config.yaml
experts_per_token: 4
d_shared_expert: 0
moe_layers: [1, 2, 3, 4, 5, 6, 7]
router_score: "sigmoid"
normalize_top_k: true
routed_scale: 1.0
balance_bias: true
lr_router: 0.00078
vocab_size: 16384
norm_eps: 1e-05
beta1: 0.9
batch_tokens: [32768, 65536]
max_seq_len: 1024
Below are experts of layer 3 (counted from 0) of a mixture-of-experts language model. Rows are named router (the router's row for the expert), gate (a neuron's input weights, with its number), up (a neuron's input weights, with its number) and show model dimensions 40-79. Each number is 500 + 25 x the weight over its row's rms, rounded and kept within 0 to 999. Numbers have three digits each.
After each expert's rows: "mostly gets" lists some tokens that are sent to it at least half of the time. This comes from a sample of Wikipedia text that the model never trained on.

# expert 30
router:488467527521493476482500559509511500478537492513503506516514479478469455486528500529493494498496512493501515493497510465
gate0:486467469491499507497519486500496531498491469523518502465516571488467508491516454489555487526537525524517461444496487510
up0:535528542492537501492498517516520477481494522483493513530536479508557485513479559532454522519506500502461511555515490470
gate1:476493515495479523522489510489532493500488454499533529500505506486494517491530504520487526498535493533470456522504496512
up1:518504481521527530489485506487468506517524510503493488511492556510525518516479507516496476501541517478508469483527489509
gate2:499459507465527502449485507505523493495543519527457500518534517491461490472532499481534480513506456506499507483506493488
up2:468475516530472479517495518503484507467418504490515512464494477490531519517465515523485515526501534550522466511498473507
gate3:506492526498484513550476496505548506492501507524506523500510505471502503495522554489487501517492471449485498520515515537
up3:525486480516514507484533512503480525490504515507499500522508511501495504455499477526477523543533500486520480494466507523
mostly gets: "9", "2", "0", "1", " ten", " "

# expert 29
router:491496544546487505509533541515512489503507488505464509524537508455479466508528510528507497536504540501493519437477497489
gate0:490530512522510481455478511518498467519542511503468485502473495464497469504518514544509519444501496477500511484511515531
up0:497492517500505505473483487559479534532477510501476485460479542480498488500490501519532493531498470502497468507498532490
gate1:499501514473450497530465483497532488521548537526475532524554458491489472490514523461517518477503534501492476523500484494
up1:469506497528480533537504497509514487529560513476480490543559477535492555541512570461482523493505571484487488483503519501
gate2:447530494507487517482533531494475517481491500528517521468516531455504469535510498520479471461514496475450478517510504507
up2:551505507503504486512496477508493509494527523475465476519500454542540502532488507485486504535479513510538504506489495491
gate3:491501491505514528490450521479493466506512464520455515527518533503509502468490495484489458520499498484472503517539518533
up3:466508477490479518496543476507551517524444520466516476486536493468518548548498519510490453488481520513503535485545507539
mostly gets: ".\n", "==", ";\n", "\n", ")\n", "-"

# expert 16
router:508493492496522548476515507507549481553509487483502529483492491507478494496524491492500491499488493536463497511519486492
gate0:497515495477502468536516546511505415532546525500508485518520464519449475499528495521478517503504487524539552509509501517
up0:509533507572515505510503479493522508558490477501500511448461515539466457519502500490543532484511513485519516462519490525
gate1:532500482486497495496530509518470535496488466522490529527475514492504475514513459526478502527515478540477429516466461508
up1:498519474483494495476461492512468531460520493551513491492501518493548488471468494485496473450495442494490519484526469452
gate2:496506501465533498481509524502522505504528527524477497493484505498512479481515494532506460488534553530493472473450487498
up2:480481497528464494518488475522471482468487513470507491533525501509494528518460525511476519510479477503530506517521525482
gate3:544459503523509493543483549536492498517533511514490539547513472504467496489562506486501508500474497496463530444496481482
up3:455526490519478464460508486436454500463478538511509492499500517474499484501458492523526508501514500507534494550507508495
mostly gets: "/a", " —", "%", " do", " FW", " will"

# expert 17
router:525495506491494543497511578514522500525494495489488515535522480471530486489493526530494467529525493503506486498501492502
gate0:477536529500540482496488524534484479546501464511522529486540466483516478441508513535543492524476492519523508510495456500
up0:500508510491530515518541532516527522557457472487568516468516494463522452469508458495469474498481465521511502525502500528
gate1:501451491501488516490486508498486462480483459477499501497492471501509536527484535522461512502518457508530523480563510539
up1:538486482537487545474515512538495495506480457471444489536501475526535523502437507488493495524484495502475531534512521548
gate2:493519534540523473481484507517529489491481525516491525514494501496486517491506499497524487534513498484515506504512461496
up2:521520531511531471476525493532529477497483538484474522536504470457513513514495480545512467517553522501501469520519497498
gate3:488517503498513467509463507518485539512504494485508504490528507518518517497526518529510467489497517448494450465486548496
up3:474506495506475510434510479466490468508485503524485484487488509443521486547524494461567516543532507467474555491499518506
mostly gets: ".\n\n", "==\n\n", "===\n\n", " ===\n", " end", " December"

# expert 0
router:485497495487499544479472523482497513492522506512510508502520511477520482528569491504504494511541536518490495471484453461
gate0:506489462499484541501546508497497487502544521474540518515485480526503496473509511533515523504510491488470472504470483447
up0:533503465489482527519545542486519480502499516471525530528484496524485501499465530492535497496473481457487486539458504463
gate1:452497506512532482525485487494475510475455466506473521505518510520444508491488555480526532505538515495511525498483481477
up1:498493465497531512515465527497487504468487489459524536521480463466487535499457524521441535519490480493500479518457478520
gate2:494460491519485516511536521524560492513464465514505490543525504495519488465524517473518508484522497474496512496498500510
up2:501492496488559471487493475511493482501541469495483488497508489518483544498498523551507490514515501507497475505519531519
gate3:513460510503504497551514509485500463534533519517484464463510523539489534516506524489486478499492477522504482461458470464
up3:511523476539474520504505517505497487517503493504481448498479529532522515507503489442510431493504559526463505461470480465
mostly gets: " \"", ",", ").", "),", "===\n", "==\n"

# expert 26
router:496512518495471517508524525465510473488488507478489499533525496513569459503542462494493464538511503506488482487483474527
gate0:452512495488493487505483561502492439498510490462462494543468477510486510488526512514499477511501480444505525496508509508
up0:543510484496486476494483497485491494511517499499514544525471544532467506499546512521481473496477475449525503486513523502
gate1:475493445494526481533480464557529494517509491515454547489487479508482530466549518502481526481483505548492472455469492483
up1:552477510533544476499489487492533544520521465500472540517538495492535552497541484518491526454510485528503463471476468498
gate2:474508518468504537473478468517536464526547499549482514512515505492480544458533555519517536454478498467486510496463460542
up2:496505526476530510509511551497486487524485545484501490487504552512479556501479466482528465528514457461518523534496492542
gate3:536488492528508483498545514493490474496444477506513524459482497505516502470530522493485497497518448495481477520448508486
up3:504502498487471524482504478480513509482500533460529460516521555483461486485501477492494512458480485476507507539528510490
mostly gets: " on", " after", " In", "In", " in", " during"

# expert 14
router:507452485520484514520495544474495519509534508491509478477490493504475497478511484518491481532532461478494484474480498486
gate0:464518484540545508466502509519483510483483473543496493549475519573470519448481518498498554483518494513495558493480484540
up0:529491455498515482508554520481493561465471495512477491471495542503486489523486524534469528457544484497495532521521501498
gate1:472577519554506490523481484519441545526523510502554471461505490514483503494502498487550487508532514509484540436476520495
up1:443495511507489473500539462459455512538484469556519495500465450544514537528480474492540466471487550504502482485521516538
gate2:447517485518474533490524522509528517482504476500493512507515491496521492464534512496497501559490516553496511506478501465
up2:573498483508514515484510486464494504529487557501472477465496481497490511524519480518478477509530517481475502525532524499
gate3:510500483543520515496510545504497478539476434509509445541468502480525462498518498539489481457472521464456538511509521485
up3:494489537540553542519535531456512484484478480520529499524495483543524514464504471465509445471491500499530486543485527530
mostly gets: " mi", "′", " century", " north", " ft", "-year"

# expert 1
router:488505552508485510446517506521550538504479485490500510505481541513459468468532511499474527504514543504535467452492493493
gate0:529529497554481498503496483465514522491477526511506503495507483518538465509478519495534498525529479466488497512533518532
up0:546496494511525504514539485518480520500468496504467466495520484541520536523517527492506498488491475491524508479499512527
gate1:514492500527498489472475556505534484511479554512540470492504527495516446516493475507479520496482506462491522489522475504
up1:505489466457523436529482491516485552501520469474538502513486507497522527514520498492537484463507522508536508469513526505
gate2:465519512515499511547492541529511486476507489498541542523489479506488509501511501488467497525493534496492464512487484522
up2:530461492514496494461474487500484499522499537520478511531480463496496516492477459436510495510405514491539470493535496477
gate3:449492484525496493502515501547497480496503512516516519503497502505488446520519470516511489562550499468527475463500473539
up3:532487477515482536488512504490483504526509513525488478530511522489527557503479512508505502501486508535467564513517482518
mostly gets: " JPL", " Air", " music", " Film", " MPC", " dis"

# expert 27
router:478466483504497500495486531535479508491497472477494492506527546483517486507505481540492483498494497514492485475496503495
gate0:509469508559491497531475490482471529449514518501519491485486504467539535489549498486538485471546468480536463489531537485
up0:502526501550515502516481459499460536445538500496534500499503487486519503475550472489502502502474503496464481487522523505
gate1:464474487520515522516489532508488505462480507495523505528494524500491491524502491541483496528508493485459471455511485479
up1:510510504523510515476497453465490508507535526510475512477483496465505490434500501489509484498501531470510516497514500486
gate2:517484512516555508498515487450514514481498451561522449507512486482473462460466499486517491482482505497456478481514494471
up2:493475501511472501473495487488503508504478527506561495534547470501467468563510490514494529499461464491504478446497521503
gate3:500492490494534513478470457518518504458503458493491496483507473541463499496472519488507497486490458504492491493488486550
up3:558507499473459513498509556519542525490485492472533530509501464460497481489508490525498500475496482519503458495477523442
mostly gets: "′", " −", " .", " £", "″N", " $"

# expert 25
router:489496474489507518498512485516510490494529524545477500542528496492466464501528485520523514500534524521482491485523491504
gate0:494536450565509527451542511470488486484503512528488487455489528507470495496502497453487491520514497476499506514483488485
up0:489462525492475515550494508462526543472443506518476517487500514489472488503570508516482492488520499527530462528492487518
gate1:508482510453473499526497476503506498511541483468557520538523489469518529488523514465541521520520501525495483471542466488
up1:493521511540516523476518531514511528506459515480487506445473518512475475483510471553474463498487509468486525512482558516
gate2:501532526527482525474530498481518498507509525507507536511538528470468475470487485492497518485536558478524501505479484473
up2:484505510465503468509523505494464496540510509501535524473518523459480474522500460473510493488533492498502519504505498500
gate3:519491515484516504497544487504498507509507502423511482470501494474517489499557469510493517511502464513543485494514454508
up3:461491489475470440509540490508503507510515511527492497509468504498545506510512490534473514517482531515477513511504493488
mostly gets: " October", " September", " November", " June", " August", " May"

# expert 20
router:511469519509497553500503517510484499526512472478544491468505526500463487437494515470499495521488510522517491493481495511
gate0:524507489499493525459466480543496465509465511512507487487506524506511478480512496466531478480492545516476480516497468492
up0:481548521500520491563504499538478548464486501449476534509492475474483504493517500497512520490501486465488504518530542479
gate1:503496484506463487523502530484447492482460497485513477496504492501475502502507468473516497486507490512494529516517496484
up1:486561516464537495459487473531502535520479498466519450490458496494497518477505491501466526433507501466466514513485491516
gate2:529482534543499505521536513545496468516517467499519506511494503448501470498502509522468515527515518478527518526518451476
up2:529477512531504523507538518499528489499487476532508502486484497465495528485490475471449545480512492528501460506506464479
gate3:527495471540491536551465516542519511508504488470556526494505496520489493472541517506477483521509542518528484481503471499
up3:472533506466480506465526499460492491495504545517442460476489502471476491556509498481516525460499459477482492505508508489
mostly gets: " =\n\n", " |\n\n", "==", " JPL", " football", " MPC"

# expert 21
router:457495486506515563484503542514531484505528510493510482476497518508514513502510478535512476525494465524495509477508488487
gate0:466554532500496540464566495471507527475508501485513509560519523476513474520507508527467513506556486517508489476484471500
up0:486520492467516516525513466476484473427518487506485540547497506432496535476505495541506454531481481476474448509497500550
gate1:495513484514506508535459482481496486467480530529517527507445505505537507477491489467472505493483459515530499472464502490
up1:485498516450490493453478503534503500481504531503508490486538488487514520471485526493547514479504530522478539482528509512
gate2:481514496475497520498500489475532503522497468471515484517535464506506511481492536518524486553498488529507514496539477516
up2:507493483502474521472529511480469506472524505486499465496499507500464499512553552517517500527521545486517506529513525511
gate3:531475456513508478480547485517483497512487519563490493488517540448454490457499479514552511540495514553501487454536479532
up3:510498474486501477485548480522458496547443501545505486451476514465507460504477468484526488506483474535493508479533495555
mostly gets: " is", " was", " been", " would", " they", " it"

# expert 8
router:502481489517463534487518509548507504487543486533524489491531528521499489496504490512549470499528508543514507459513481444
gate0:463455443494469484524514482509469497504519490516479512518486541520503490509498492501521481485484536514478537503480547499
up0:496448446479433483518499506497492492520458473517457505460503484532505475512491469457537526483486524493476537524515544518
gate1:499516492492500514537517520483520545487464507505523484503538464484521459526484478519442487505460503498513521517492494491
up1:487518458505494482460498501451525480468495490472500519477510473524519534467476502503463455512516449490525539524493481514
gate2:526500470550507484516462513532521505465515459515496492460476508534460493468488499518490486474520466510497542521510523498
up2:558457474572520511468530488490518456468468506483495472494494470509480514467502521507511465515514507497491509512528457460
gate3:540468498512473503468546500503478513516483439496487523470525531431501480477496460502523498504544475511482517468490470478
up3:514548518512529498529504476503532495469518546478542474506483484552495516459482549472501442525475507485538474533510515544
mostly gets: " he", " his", "'s", " their", " her", " she"

# expert 12
router:506457530498503548464498512514529496481503497484517515552507469487530474506531506506490487517539488526510473510489490500
gate0:520476526515516511511508507517517502525495459457540464511458494502558523510513522491496450526496538540525554547443506491
up0:490531509510446481510529494517505496504509469482511477480480487565521480453483505496505501542512472486528523496460509480
gate1:505525498464560498537486514506520485448507507508492457524483485480536493506530536491529528548497534456547511501514509541
up1:490461500498507503502448468494515470465499495527526474526530514504507525513516518495548545517531528459539481517457554550
gate2:525464497500529489518462504506521467502490508435522488497468536516512492484493514489506524505508550534503464496490451458
up2:492554532532509470477485530524500514449482506496507542467510478486471487487490493543495507492496510508486488520508515527
gate3:494462454529459522488491471494513502502515502456469524507485466515537501507515531516496509551498490488515475485515482504
up3:488561490478524491558520509496463510525503502486525510465558499493472526477479515531525472517549486554523500492478488497
mostly gets: " team", " JPL", " number", " Votes", " contract", " Championship"

# expert 19
router:504466515529474498479515524534495526500525527483476529517517512484480490474523538540507515504511512508482494509504486502
gate0:488529478460474517469507514528454506476498521469535521472508488501521448525533481493480449516511508530485509487519484489
up0:499470520554536478515499491469516477533531483472494489528480533501493543467506495517558518498498535502463475473482487495
gate1:516515518484490552510542526554477523494493504493510516481476487479485492508505483482487442535498525499536512473498522515
up1:522529464530486535477511513498507496477505498496500490489484521518517503493522488502505503521491457530544499512484508475
gate2:487540508520477537476508547488477500489500463519487512497531454495503547546507531487532495507491510497508481499495484506
up2:508471533509471496511551495503524502498482529446527469489481461493513479480516513496499522472474547513489503445525489488
gate3:482520493474507476493504506536467539471500558521491458477470482523528460478493457520529491503509487534518511513514537490
up3:538481493495484510535466519513499513476450490552475518476490497504495553516528519470522468492496471485464505523493502472
mostly gets: " most", " part", " some", " many", " general", " more"

# expert 23
router:517469515499462527500497504528518494490476503481502489498509528490472493469557540520486489514503494482481493519482486487
gate0:512527527467512451516460499540485491468480507502470524479467514479506517466496527540525550524456493520494491505492474474
up0:468469518493515482449494483504457479504510474475560529454532484527460492506476499451475477504499497479506478524501480468
gate1:511478512475481503525485527552482536458487504552502526474539529482495507510502483478514455481499487496498515473514495475
up1:506497545481513494489518515462520488524517539527487512502521477491496507459502512495490502459513496499504513527509484527
gate2:504487520498548496523566536489522497476476511502459461500481490504522504541471499442466475496498451531486518496490502497
up2:540508518491525516508564505470505490482486549438481500505503485530509492525482537536496492516475509523460482469461464453
gate3:504466475461512523498537486532534498554483483470488452472477443517489523507535517496527521520539521523442500495512470511
up3:524487555468544486488480471480504478467487491484500487511477548495501465471450512476474510450530524495515518526487531486
mostly gets: " film", " government", " game", " School", " series", " service"

# expert 6
router:481453516543472485465501498533492509471520470491489491491504507474472516470518497495532511494502493505486487451504479511
gate0:492523503519504516511523530523519454489476481511472468486511558487487480515521543554562492496530488495464484471513459492
up0:528533508506551468504522488479481473519475483493493460460485533531448506517472496511509508493476501499436471529507448519
gate1:514491532500510499496496473518488492511473527465489502530540477485501507505513512449526502476481570539540455522517509486
up1:518461528501452517537527479520491496490481437480475503499498516508506488536498526512483494506481502488466498507468448490
gate2:492475485491524520504512469527522505478501451520489496528502522510504488559561491543525453467510507481499516513482502504
up2:503515501539495504473522517488516495505482542498487496477540484512463508485452493469483535505514522509544485463514451470
gate3:474505498493515502488523504485513476500482509473479498477506479489475493504501470495476477490501521513547440486549464523
up3:504524465503503526498503499521487501480502479513496455537534488494493491506510512477492495511496482522524518456451499518
mostly gets: "″W", "á", "í", "aj", "ō", "ü"

# expert 10
router:497460533504495546454531480500470513503522488471518507483496524469514478499562515537505471525529528539502490475482462520
gate0:497476508488470544518537503510488515535573514526498562481503518480481478514463507513542492480499511498534503507489513468
up0:558451490501491508496515535496486501480492501529518514497517508487522505537505516507514482462520533476518471511488510460
gate1:468474491503507485476482536520521506574543457494488515465522490481502518449514468474509501487493499500528560433495460504
up1:512535479477456533514499458487498523481468563464484469525506524525480482552529472496506510474517446498513467495521501534
gate2:517481545482512487508481500512471481479519493508554512519513447484528491469501487490513491493539509466521513479482501498
up2:496477460520491498526469502477497536493516489495426526492527531502492539512487541519502473531544469495454490481531519563
gate3:501485517539494478497490465484525507537489435492518531469492469483538496475527485538486488476501481545520523504465474519
up3:490521523477493522472535490499534517472463479514457557492512491485489486488527554501501546502513522555514473480511439505
mostly gets: " William", " Robert", " James", " Thomas", " Michael", "born"

# expert 13
router:476471492479492516506487508531525531500522498500501501527514522497470456459552467497544467534514519484513495480485475496
gate0:508460510440510515492532527504490482498520497508506451504487489482533508525514556509532547537505481520474509511530538510
up0:486504477504494417480508499523539507507460472509488521485461518505463517508507482484501524448465481492539481510499509477
gate1:510497509503533542514516506512463496474547515525529492515535507489451486498532481486530428498508526478525528523498493476
up1:489491500516470508491534534513501525551491487454470506492491485511510482532516475513490508512508487485458481524558506532
gate2:521508492472470488491497520528444516486519489481503526490503518439519499518469522491520461494521488489491535478559556483
up2:503471514501499463495499457511548479525534557524469468517527514514530504472489549501506510500529516501530477504482494466
gate3:490505481509497456495486465476516534523508460519490495494477545498498480479511467499505479440504494449482494500510508502
up3:525499519467495539510489500485490496494511542487512452489464470524532513511486533532511531515504475505487531532548548525
mostly gets: " United", " New", " American", " York", " South", " US"

# expert 15
router:524506496482518500493508527528472496523552497494518518530483504511522506493580491501464491491506491517489503510488466514
gate0:539491522508526482518486513506497526474489464483516560507503478502489514495492507503496479517487510542499499513479515539
up0:510536524480512474545536459477507492491468502486494455499506492478500460489521483492466536466487493514490482484456467488
gate1:471457526528489510516503506463517532478477474469497500514542498504517454498479525519516440518457544508502506493514535436
up1:499524491527526489462468522493493455541528508525482517499497520480473481474551499474501524475485497529472461510494449537
gate2:508479524502535499535490565527468523524516522527536494453471492513486464475482474479498476506511517537499543535511516506
up2:497509485539510513485466480541500502439516495500489497510492467492479521485496488515449492486520523450476454494540487468
gate3:477497453505483482467505426463512495510496467499492493483456534449486501473528493474506491465504492474538471518515493490
up3:481486480545538500441470448498498478475515518517474483464479481471539508502515490528484504508499475510510435511507513495
mostly gets: "^{(", "3", "4", "2", "/A", " −"

# expert 24
router:500485513502467559485496506529498509507520502493509480492514485491479478470547544502550491502522488500517498474510502504
gate0:457513495463461516485490457520487525476520480497497519538536555459539520476504527503543463458492470508500463486549535495
up0:499518504441487563519517484509560505523525505487489470516529497515521516490548528497518494498495501535493484465520495451
gate1:541508534475479532481494505517522501483522498529500481513493488471523499523499487488556494521521485516470532505536548493
up1:474523511509478493477475477533522522514472517529497533468554498503487517525450476487493502454460450484521495531497512514
gate2:491456475484503520481507538489509496507544535474491494521499504462556497480548527515525514530515521506503485493492531529
up2:517511537474486527531515502464492499484472481495518482480484498509466482495454480484478491515502509489460565508542486463
gate3:463479526483497520461492516508531462497501492507499469459507484492488512498480549507504493544492473527556500485486500471
up3:480497526549467524486470529509498468524500505517485506533541509512513496480499476446502493465471500574528504495496498509
mostly gets: " the", " The", " this", "The", " This", " these"

# expert 18
router:500470521523512516470530497490478505502494513514534515516518474479467465505528500516508519531502517521520473448484473500
gate0:525510510515525494488476495487449529518543479511503487478546507462499496533506479489452484477524452551503498490497501508
up0:495477446467466518470501509508529483508513520488514506503502515554497528478491528533464481485517521461484542548472532519
gate1:475515501474527501492541476521463446507517489494517514524500501485473462490521512530501509510532465502523464475492532507
up1:485530499515502491507513490477470461511504522493504483496548471475501474516468491506490540541531530541531441468497518476
gate2:514474431493446502459501479487507473491509488485521501448460507483508489492562505517529490493505494500501499461537482528
up2:519498564531475483513485518511503529516462550512476523544504502527533501497470503490506468501502449523534541534464514488
gate3:480472486564518490452473545467484507467516513495531471496514486488489475543518493513458484464494544499500478521531464555
up3:492488478527522516496497511485475527524499503476541483483450502514522479553505524532502481489517528487534485566492529541
mostly gets: " T", " St", " G", " S", " J", " M"

# expert 22
router:508473498530515566474489519520500512505544508483510502511526480481473472475500503507490472516520479530501476480506501490
gate0:493524510480472518458526472479488495522493507470542550499491536486482467507456532474498501492491559522504536504521478474
up0:479469520473525485503537528481489487503525529554462504438490522481474463507504462516567522485552494508466484499482500495
gate1:473499500503531532480484503514512473482533517505417513492533495468462519504546497504523454496557498471463501490470491538
up1:478509501445447514469474517508515470492465494443537505486464495497520466497488475511516539455474485514481501481500498485
gate2:458513503482534505520535530498516493475505541505536546515493488492515522486508517526490481546515467486496514476482478507
up2:463489512500504481496492538554510521549497545472505513465545497498497492464489514461529501456503474530523526502496461474
gate3:502452488533488482526491486515530469475534524488481499516526503449474492503525481523528490482477504509476463540528477517
up3:497512507477473460459480530522470534497483505521521532464461503534513507493493525526477569530509493471544513452489494520
mostly gets: " the", " a", "The", "|", "=", "°N"

# expert 31
router:471481508526509489485505506487497474472530471527495547535510537496511493495545494488494486535517508519491492455461513469
gate0:534476470556487522519512531514556492468496483495538495492472470491517512525558517478467470491450488473522455551477485511
up0:537537487512477501520545513472554533499475487499526468518500479539519473505528495446458472506452478499491480514486515469
gate1:491500509516439517498513516459483508527507501503502521525490551522508483506541474535473491555521508503488457507504502490
up1:508496536503492477519506537515471503504540497482530479463503480492535499488438478499489516526466489457487476504474511485
gate2:484512525534494478472510507522507504493487472545484539550516527477509503553528488486505491563474519510486486478490487497
up2:511497475499493417473471518511524496535474500469486488494527534535517498496512507520508514441538490507483518518522428464
gate3:456525541503507484541456515496519484534494485518509510547483471518500485458484490483476491492465488487522492481497491471
up3:459453491499503471506483486471484474522491480529511505526507449496478535488495524497510509491474477474492515516509508503
mostly gets: "\",", "\".", "\\", " through", " \\", ".\""

# expert 5
router:480502507501516516484542518496473480503509513479492514541533522481549446509543505523514460520520552538489468450504473485
gate0:499494467496509510467487528524484491452470520490518497517540496474508515511550497508488508483486500497494499465550503458
up0:484530468464536461481515546549473506485498528478513472522551504510530484523513521499500478480480535475474529468504508471
gate1:530464494554529511512509487498534457499487472453472526490502495524480437495505465504526502469547503446486468529484503491
up1:474551486486471502497489528483490508502501487453470533501507423464483484548528529515514528516473456507496513533515489522
gate2:511520500532471498493462512496480519535509482503508497472491530450493533473510500504471488493506471489441465489514485489
up2:479491488562505465498484520479517480499505540492470507472534475455464505517550473458507488492516443471505532444482495512
gate3:467499501511521492512508536509476523493555496528498527488514554509484528445511521477481515470546462491481441463477494499
up3:468524519491531527509489500494492508480518494529475541499500526498522540451529502514445469475528472493469459486498517524
mostly gets: " during", " &", " for", " of", " among", " after"

# expert 2
router:497503501549497516504470527526525525463531494509515510523499531491477486455537543540515482532529521491484487457481471464
gate0:478459501481489499500428507519497520491510452527507527522467528486465482509501550502504527516467560487495478495523533550
up0:496505497504485491551481464517478487498512513494534458494515521490497494504483539494511494488483532539498536515454543517
gate1:470526499539528548500519510490514479518515520482525503503510524458465487494538460507534494510524464522488529485537505505
up1:492483513514530504492499503517529500545416460489519508481464514462475496530471528472473491503496511514528463482467504506
gate2:492474460483529487523528536439487511514505503520507518521530492529497497493535530486546500508510475471539493526445475460
up2:501502502465535497498516499505492550486505473484484521480531485492472509473534507511499488507487517463464494490452463467
gate3:512497510483521494496520491516504459565514491506491516482503437495530459503524481490489516530466525538468497475519467492
up3:496473490474499517493490531499492515447502500469520476525511532500470505516468473496543524490536501483514497527513536539
mostly gets: "ton", "let", " William", "field", "man", "ley"

# expert 11
router:490444511500499577481528518534515480488550521503519480517516505508496474491514497535503458517533498514507480481504456479
gate0:533530507517516531479484477514535483488484471467533501515513500465508452505549526522526489499454534511505493470516496503
up0:510493474482500477501523489433528490459512498510533457544558507516537473453501467537490486496468511499480513478498521515
gate1:466512490506530513555498530516508459530512484518510500548503517477504485504499485513503489528481485524504499507539560514
up1:544468480501499515481522493484514531490496522499544503487516474491492503521518489481503503502548470483476470499530449509
gate2:518505454487506522477529501473538490488530506496481504499525505505521501485535500462461491492463525485519504512511481493
up2:497526528507501506495487473506508498499501514528483504497492477476516508516526453505452466543523512456497454521504520523
gate3:520507531530498519508480512472503507505508489513500534517485515514495511512502520495477494459482509480524459464517491500
up3:528492526534490518521508470500526484468489562495507469495487514480497497529526459500470454503450517486489447542560501547
mostly gets: " are", " been", " but", " has", " have", " was"

# expert 3
router:421487497473497496483486511490454499477525475514488533518499498494442455464512557491552497503507490481461506462464483491
gate0:454470471458512502485480523514456519543521470510508506468449463542527491490480497493445499475531463515507522469494519462
up0:502468541471538515469513498531541511502507531484485474468485487558523490531509440508490483489500495525533500531514499502
gate1:461514516516513522539488508506491516552556553508487499492493571505481448459489485528500475492502513481493534518474468520
up1:499546499477519487544477506489482489556547494470531498529494538493474521526499483484492486467502480510527479467510519472
gate2:499532470495487508433497533532497498468531527523454494559513503470526471461497515489547526521493501503482529508490476513
up2:511501512483503500546498493503500489520498505494567536445486498520478531517487486560465478472542511511494457498529500513
gate3:515492498467457489523525525508491483490478499465471561510490525495478481518504494457489491530495471484481481510488477473
up3:536483486487531495506492494485518544504552482519507440482494531493551517482514495521529473543505539496513529487523514508
mostly gets: " species", "idae", " Genus", "ph", " Species", "rom"

# expert 28
router:486481528540497497501520492507531454492500490507498546506536508474466525488503519509558520526510501527500489444501496501
gate0:492497479488455503509518484544523485501483519487502524509466508522465487495455491505521506471504529465487505446495493476
up0:511492530495499521492456518483515514505509494505502524481486488492484512452540542492508536458495529506525489478488540449
gate1:520526512470501513515538522469470477530513492454522526509509514500516481545515518494457526495467499526496504510573519503
up1:538481522512525494470547469522541531531476504500479497464471523516508480490470527513493551478491499479495475480521490516
gate2:501518463502473505486482487458547462503499524545508485476551507502531518512480474435471523517499453503516509510442522489
up2:502484521519497520535546504514538501510518469504483496542507474505493442487523481474487528484467554510493463529484490544
gate3:535478503485500544520482556483501494487514462484469460522463487477503508515472517491507553499510497465459494477498503501
up3:469489502529517535497463527516460471504501522483524523474467476467535486532477504524487460486510541502519532576471454523
mostly gets: " K", " U", " O", " G", " C", "In"

# expert 9
router:486477520523471500463481487515498499543527478480512500514539507475479466489530504521530493512493515536505480452475484517
gate0:460505506550475508484457477517496503536547470505468498524556490434452481519526510530497499505501485511468454467469478496
up0:491510511507531508516489508472566467514462545483514507501461448525514520495473519462514496479487520519471490511482559497
gate1:512502553496524511467469500486515534496497513484527469477469513465510510471472534512515504565502509449496509467538513492
up1:481497498517506494515497468520487513511462532522491482429492535488493472443528473492497483566514517475487517510502514510
gate2:476443480522456520470470506482472463498516509469499520503482498472502487504514474473497523494493515501533469501470504481
up2:473472510504522499506527475508532470489488558505521501477492489515529497532507499472478544512488512509528485533514484516
gate3:527489521463518524509503489474480501508513502507530460506469502512491464493537536500533521514534491510483499476518532507
up3:490519514502533466524518457505512489535470523529480524507498502493479549486444470483504501496452492497521485486462480514
mostly gets: " de", " al", " Sh", " La", " De", " Sch"